Weights of a small mixture-of-experts language model, trained from scratch on English Wikipedia: a softmax router, 6681 steps.
Below are experts of layer 6 (counted from 0) of a mixture-of-experts language model. Rows are named router (the router's row for the expert), down (a neuron's output weights, with its number) and show model dimensions 96-127. Each number is 500 + 25 x the weight over its row's rms, rounded and kept within 0 to 999. Numbers have three digits each.
After each expert's rows: "comes before" lists some tokens at least twice as common just after its tokens as in all text. This comes from a sample of Wikipedia text that the model never trained on. Tokens count by the router's weight.

# expert 0
router:447533528483515510505512519498501537484501499473521511510484511507474514477491471534531465489489
down0:486494460522539528477450468512497497478498485519485478506528499509505501491514562512482549514501
down1:474400467507484518490492485527523481500470510442519497523486489544502495507521519511524542521471
down2:481486513529538467538476491495481486513502504498502464536515480537473457476506476485467488541513
down3:508515501515476478484453481500470476491487518481472509490473479486477515482454569535476530537528
down4:505487491485506519558487486494513511523500528465520486536485490519536502509493514474479523509448
down5:480500501465536516528498486489461505456506458486550493492518496558497494509560506517527514488497
down6:477566506502484493537546509513500509504483464496457492492486472475502515475459478492505496475523
down7:511464505535480507493478489514549485518479466469484513507522546491500516497554512515467510500534
down8:522494521502481529469478491477476505472491506454498496531516485524488489522520483478503534500483
down9:479517495518512509494464464480498558486438535484540499525468512486501519511495491491487486520504
down10:482487519508491479470463526497512530519502502511534518495494516451503493480485445515471496542478
down11:501454499541470505521511508463489482490503519519511551538512455469456493508459492470556509492496
down12:465517519493515484524454502490486516503520466511518525516474494535505493499548476564539486499502
down13:487509528479495501477438502487530533515527508551516475532472450519489495498553460543460458494459
down14:506475485545464495501531505478446494494530517542568490531482495491475471495527491524481503485500
down15:482584480480547508480528479478540514480517481482468506525530503500455522495526481516501501470525
down16:482475514517503490530500483505516515478512499487471485515503509518474499517519497493507510522541
down17:557467502508469500525527477527495507498500463497514477502486489461522527514498537517515476448491
down18:472517541485551528498511460458471489522455493468495471484494500489498452536469505439438486512524
down19:485457519509491506535490511475475498497506526461496527503498517488498514503559478523465461461518
down20:488521515477530519523505504475489500566479519520524520520468536485468486511492532507439480514507
down21:474464505479542543483495509500501492509465469480498497490501474507520502551544504463504480492518
down22:506522498502483488469549484501509497482475554501515493489564501505495512503480488491493534511503
down23:498507455513523529486529534496477492465446520532464509496519481514522485523482505523501466473494
down24:471479516512531509479490489509469471520510550516456495569478520501547461490519507520494518482479
down25:512527499502501481514501488491467529510506445499517503488512494509466543515538510520497508501480
down26:484521474485532503477500491527510502509485537528478466530483523508494451489518471516522453527518
down27:513512504510498502484513474477510519493544503516484504537517466489491492517523479502476509485552
down28:507558504498494512517513476469499501477495485517471540501504497452526494521486483492526503510503
down29:535440520486505483493467528549469462545512494494525528502474524488476491514511451496512503465500
down30:495417485506508476517506498540478494471474539495501449505473493504503508484510524514507517505513
down31:491464491513532507514508498525463477531505536483528484509521478514541529526505505492463489540440
down32:493501548518476521485507482492539470549538479490534502506488459462513472508459511487482526525509
down33:540486506500526473493506504493522477481493469438541473514489497542526518478518489478503554466497
comes before: "\n", " ", " The", " States", " In", " He"

# expert 13
router:503476491469511480498531508534467507542479482469490498505466524512495486481515537536512495467507
down0:503477492493501504508508508496483486500488445484482466501521484469514511491515532465481531475522
down1:516538483525508473502489522485522517492519499465467554515521454470526458514489476481481508491514
down2:454418472514474499481516498488497485482501500480485532525479481525495478481462487505517515528519
down3:487506514519521522497497505511473484500472506532504518484495492504504504507475488503539540550485
down4:510444507489476502526475492511537476501496528460515515511492497526496513528581512473532496503480
down5:515515504491504481502499490517541470499474533492485529501515546499507455506487533530490529502481
down6:520459491476483500506501513484504485499484539492476492505497494487468532547561494497543509496504
down7:490514509523487501495477495533477509465494492549460481497528506463466528483472503524460468509475
down8:509506480521501482457528505511491487514500495516528480516486502471509515488467504528551464513502
down9:462501526491472490552506504530486537570491487471501466461521502519486489473510497522533503488534
down10:531472497520460491511493498492499500496452526489509494449473519495527502514542566506499458525545
down11:455541459511461519492451418491508502505505541519498494479498486506504519511533486498513501531530
down12:510493510502527492477499499501546468499515499525468489494545484460528506505484470503487495494493
down13:533502467511496521485573478480526506476495469518489483487479498521475495517534509475531517491549
down14:479515497504490498480462504507494490532504508533469478533474532513479519510475514517516531506534
down15:532463502527506485502493489512449478504494552505540505491484500512502482530507505508498467503518
down16:536538489508519497464468518488528502511443547473497497493494527518450471544487555461507515469511
down17:497527483518485496548509501504502523470492494525501512521469512488489521523520446502500444508539
down18:514473547515529504526511499516482488497528487455553503480491532528490519503538500507513521471492
down19:512471474510506479516514523535487475487481513496487494474525504501507500495493512516468507539538
down20:499529506522532523482510450472505472517490442525468471504509489499456470528468470496499435497490
down21:503507565480502525531549503483519498526503476528495537520501477500500532467474455527479492469511
down22:459524479521515501481477516501505504490506539492487501508503497524488460478477478494477516561533
down23:501454536498524473543490515534473478545508548496499509471533489494453485479490486540480473490482
down24:482503488500517512554546508497543522499460478526527481523499549541517461453520479505477499496523
down25:502509496522534513465527484475521477503538439475491469486503480488495492483505498475499475525464
down26:580495523507463507512469492485467535478531531553511530500492520484499542497516517488504459510504
down27:458487513495514479495516479504517453508504544501505479534519468493466517496464486475513492510489
down28:472522487508480500530465485453494502514541451481522502520478483502511485472526444507544503496474
down29:504508467467485475525469476462485513486531485543473529513523557495534504496532525514524455501488
down30:495510501544463533489547475483494471515456471502476503491478485521491476518477504511522503471476
down31:521488513522510488525474494480541528480504529537501468493506487504502518501509523475570483486506
down32:446497515487459461528522486504492521471495498503496534497473473498495515518482485477514529455489
down33:501488526505489445498509496454479502520470518504512480492500488451496450491500460497535500514506
comes before: "\n", " The", " He", " In", " It", " first"

# expert 1
router:469501514521457518506504482548520502489482510453518514508498498421500529529481517450520470538476
down0:465477480527497486541520484475493534503485471528511513501496495541530495513477474505509534505491
down1:520572503475494515472490461518482497457511518525488504519478504488517483498470515501489489435515
down2:512463493509465484505533544502519521508491509520520471476474482440499463488492494487520500476473
down3:516512506513473489492494479482515504440526464536476519503501493462532489525529483496524495505516
down4:509527482497504513482496477530502484500508506452516503494458513507502441480496553477481544534469
down5:507464557493465477491492492490519500549528465522495529489485478547524517494515493486481586510515
down6:493481522518489528513493516452476537509493524500490529466477474494472509529540495531537503501504
down7:519453504536521483500514493496506509454489463457467561510507520508478522477578507524527459472486
down8:540521480431497499521536486500450513494489497519525509524450498487484494481454494482480480510503
down9:565548503487492468503476517534539468463490463536516482535479480513508490548482501517491474485544
down10:497465500491487494471500528503489474546487476468488483460503522515504516515461500482495502475529
down11:513515448546504479473502488533538518460458486506476502490484518487485527509490535489473497520493
down12:483518557505531468507534511487514509445461496478481519479501495502486530496509512505488516506503
down13:512569542517494510513501494534503475483482504479471501507499501506482452493485517485526498462497
down14:513493491528504541500525495533461483525465548518544495459516468492503471426467500497507500511525
down15:457495473484488498445505508525530502511496490530526462515453509473472502520524487514479490498505
down16:513454496526498473503473508509439499489491536498505483506466471510503482497531487543461503491469
down17:529494503472503470510493505483469520531542503483460509491477476440518473531485524507479530495507
down18:536553516478527495490479496487495490473511493504485523487516537504545472465537496523516457509485
down19:520469510546493473481489523499531480497483481503524508477520496456503499480499466505509485493470
down20:528483503517515472571483458501500474487460494486512530513519526483486541505500497470525489518490
down21:488510536511476505497487509482436528496483481489508522502528514457531526484480532503484520484523
down22:495485531492477469480503509501493516524498495527544546515484528472511468524469517502522526522495
down23:484489446471492473528483471496493478521529491534525521501491508510500456475524546503517529467520
down24:489539491527503511470480487465532507499524491506474518537512484441497506525510479505505521499491
down25:512522506495523433504549531499527477520506506515532451454504463535522491482515547499504478478507
down26:530515463482502478489530514472504531536487470508503503535510497519457531485435496453539456504486
down27:501507467491500514485480506485476481470508532543498494526489509522506526506496504480526516514510
down28:487497543505431506485488505463545483531506485495477499490486515475534506532534493440482479486488
down29:534468466488474472436502503487515485489512480483483491484516460532521505493532503530484512500490
down30:503521503482489533503508533521526502480460479490516498524546484528446486504525485480519480459525
down31:456530500494528484542508499505486452488493523542454518523508460527532517501536483470504492505519
down32:475451518494502475531510484469502438523475473482479509517472497465490516504524476484487540533489
down33:483484506487506477531517476467461506451479493513510453493490496508508536502566539513506517488472
comes before: " the", "The", "In", " a", "==", "==="

# expert 7
router:504511492481491504475520490507523515475512536479478528475475507530501473513512504545495447553484
down0:514476487551510509501474509493483508475506502506534475513524448507510472521493522513510502496485
down1:539476513509445436483557485493515493492488515495486467481535517449526532491542535510507525466486
down2:468570521511465506468507460535505490520473509519515524504487487522512507519469493475508509481508
down3:512488488489519504503477480519492513536518528463510505476489496464512483540492480567528502547511
down4:472494501532507485488515521558490491505521510552482537532516516511508496465511479454450500469555
down5:487561467468497513439534489452527463505523448560502539510520510489477489485497523515506479485531
down6:503490517464512500455473449478500486493480507496510545547508464468502534484498528522537437501532
down7:529477527502499501468516494481497488515505488472523519528509503519484485556541523507520518490481
down8:512483479514487501468481489482526471468493495481454485479539494513515516513479497454472511495528
down9:461501537478484528500504507469492505479543501494521503502496458529508465480493547498519452532490
down10:539535497516503524511532510465482534491508525487497454486553469491518488490472521475520452513561
down11:514514492504502513500546504533524470496468511509454510469495490445514518513462493471487528474479
down12:467515519492525437497474500495473474501486495493537527479500516489487570514525522522470483473543
down13:504550531478512501497503476474494513507473510548476482510531498499484485462447518491497489547508
down14:489512483547469478479503507525482485536524558535498524459490493495458500510496507495507488506543
down15:490502506540506536457493461549500486538530535514513518526490542448556505510503499468487481520506
down16:489455503508486455478504499536488499541484481480540497534488518470461497505491508474469488540494
down17:493538486494519494508488505523492505522490501556492496503488501550518461485471507526485519517480
down18:484517501501513466511489525456477526463507479508489517510547514539498520501508503477467528515476
down19:561496481507531488499502517469518530499485474435537511502503498460492480479484474476492519527465
down20:494525489470521506486508494543452482500506501487505491494520506471518526498527532524464464473504
down21:488532496500521499522509450507517519503535462505470536506508531514518512484515517447450501496553
down22:504503485457481505527476510456500506471535501457456470512566485490521498502520464535523510461515
down23:508496460515510513496495502464521495490497541501437478486496513537477501496523544500532494508463
down24:529526521533473497492486518528507504496521511508543501497496504541526515511543475500492514493485
down25:468509500515506524508472483552561538477499544545526527466513531540461468508480504499483543486492
down26:531533522479531534532541474489509482476491503503484493443498472513479507497516492463537520503562
down27:503532490484516542476506487502509490506492452473484522476497500503500516507482495476486512520509
down28:496496471518487516496533499508546475523503469550476479457478549526529519485478462456495522532510
down29:500573471509513526472522527536494539500471487534510481469535492482486489487451484482533447482535
down30:534448487461531517511491497502484493499486496432482464511518506509524487512530524514492494502518
down31:532514481468508479492492498505469519503495469460517491528503510494472479429486511492508513471497
down32:534521509500515479504512455478505498512495496524526498447491524528532499494530500489504500546486
down33:566472536525527485499456514500488511472475505536553475488468536511452496473498524507495524488467
comes before: " the", " to", " by", " as", " in", " a"

# expert 9
router:455528525528499509499542498470525541500511525500477503512458501487487493451492514528508491490530
down0:504552501493484522451526483516490513508529501558508475505536494502496531455482506509497476498515
down1:497465506500510514453526515521494541509530449510497482495500440473454469521514524471499472524523
down2:450532463488489488495540472497497489498504472546483505465526479478516485530507486440485472486522
down3:505464498466515462519484522474514529506506464499509525534506503535472461520531562531520523523438
down4:504475486521481502550507481483514546510549534467525493523479480506494490518544490502489489481502
down5:488483496472479504500560529495473511540483488487512499477514512496532495471506543547480466507502
down6:505499460489475526511497475493518529520475483428517500539494512548519480519447480482532507482495
down7:512479471497465494531504521487519490512487511472522502495527522503479498489507483445491488509502
down8:501469503515558443522487504486512494480496461509519519527485510499491452501546529481521481499484
down9:489546477491508536480501491486537484477550509510505480495498526490529517505545519523487493493532
down10:540430486475489463492484506527493520483486499509516494488520541521490488523511484515499519500489
down11:515497515498481539496477469501462517477519466481489513508519500487461507499493489507513498523495
down12:491500493492482496542479461469513482495477454510520498531512501508465459504479492492467473463527
down13:498442491472510491547476503520485497564493474480527503511472487503472530472494502458499489498527
down14:455456602503495478498488489541529455500503488499502500518497491490524482469502558506505506463524
down15:506464478495493512506489550478518538476457443441497507498449538503478514502523506491500507493491
down16:481480558511525546507497509514477543544513474445478510494495491482553505550480444497515458487528
down17:509475497493485518503478496492494498526524465576499524485496519465503463524472464495504506488522
down18:517506516514490515482508471490503545553534477472497456488463477514483495466484505508514538523544
down19:539503536486537494528488511484484478505488517477489547504486508485441518472500526517503536513503
down20:534491513479469493534515495448505476488477499440496485491507518495475532494507532491483509498540
down21:479515485505492505550513512521531494454506523487455523524506497498487473415447466489507440505500
down22:525519471490496508499498452507527489461483495483470515504506507510533521491456467490472488509527
down23:484537499482480503494498500515510468455545515477502489479497518518552527496466480482491509466505
down24:490508511463515510469531457489481458495506484464481536503505509515526519510509508501515509507524
down25:520491504510493504557496533468501485489483545503457491448475507543489495482537502481549472513492
down26:466505468522533497526518490499468475513509504543497496516499459485465478507525491472456515451507
down27:515506524519497515497486484515538495501497482499441537509459481482513518511538491469470478505493
down28:508460506514474523461497510490481464540541528509514496515490523513564450463518487476512446477535
down29:517548481506484540524472514487503496504515518470541511495453506533529464544504486479515509525530
down30:505564484483507474497481500503552494507536513572486468480505486495472471471497526444460511524492
down31:494542532502512521488504518531507419507464492502501508512505489496511522478496506507515501488479
down32:499486500440498470487523531457505509490553454504539493495511494508506488472513506435498473481541
down33:494539515495483505480518481550481473473496536489511506511512460496513496504445501537486508478512
comes before: "\n", "|", "-", " the", " a", "="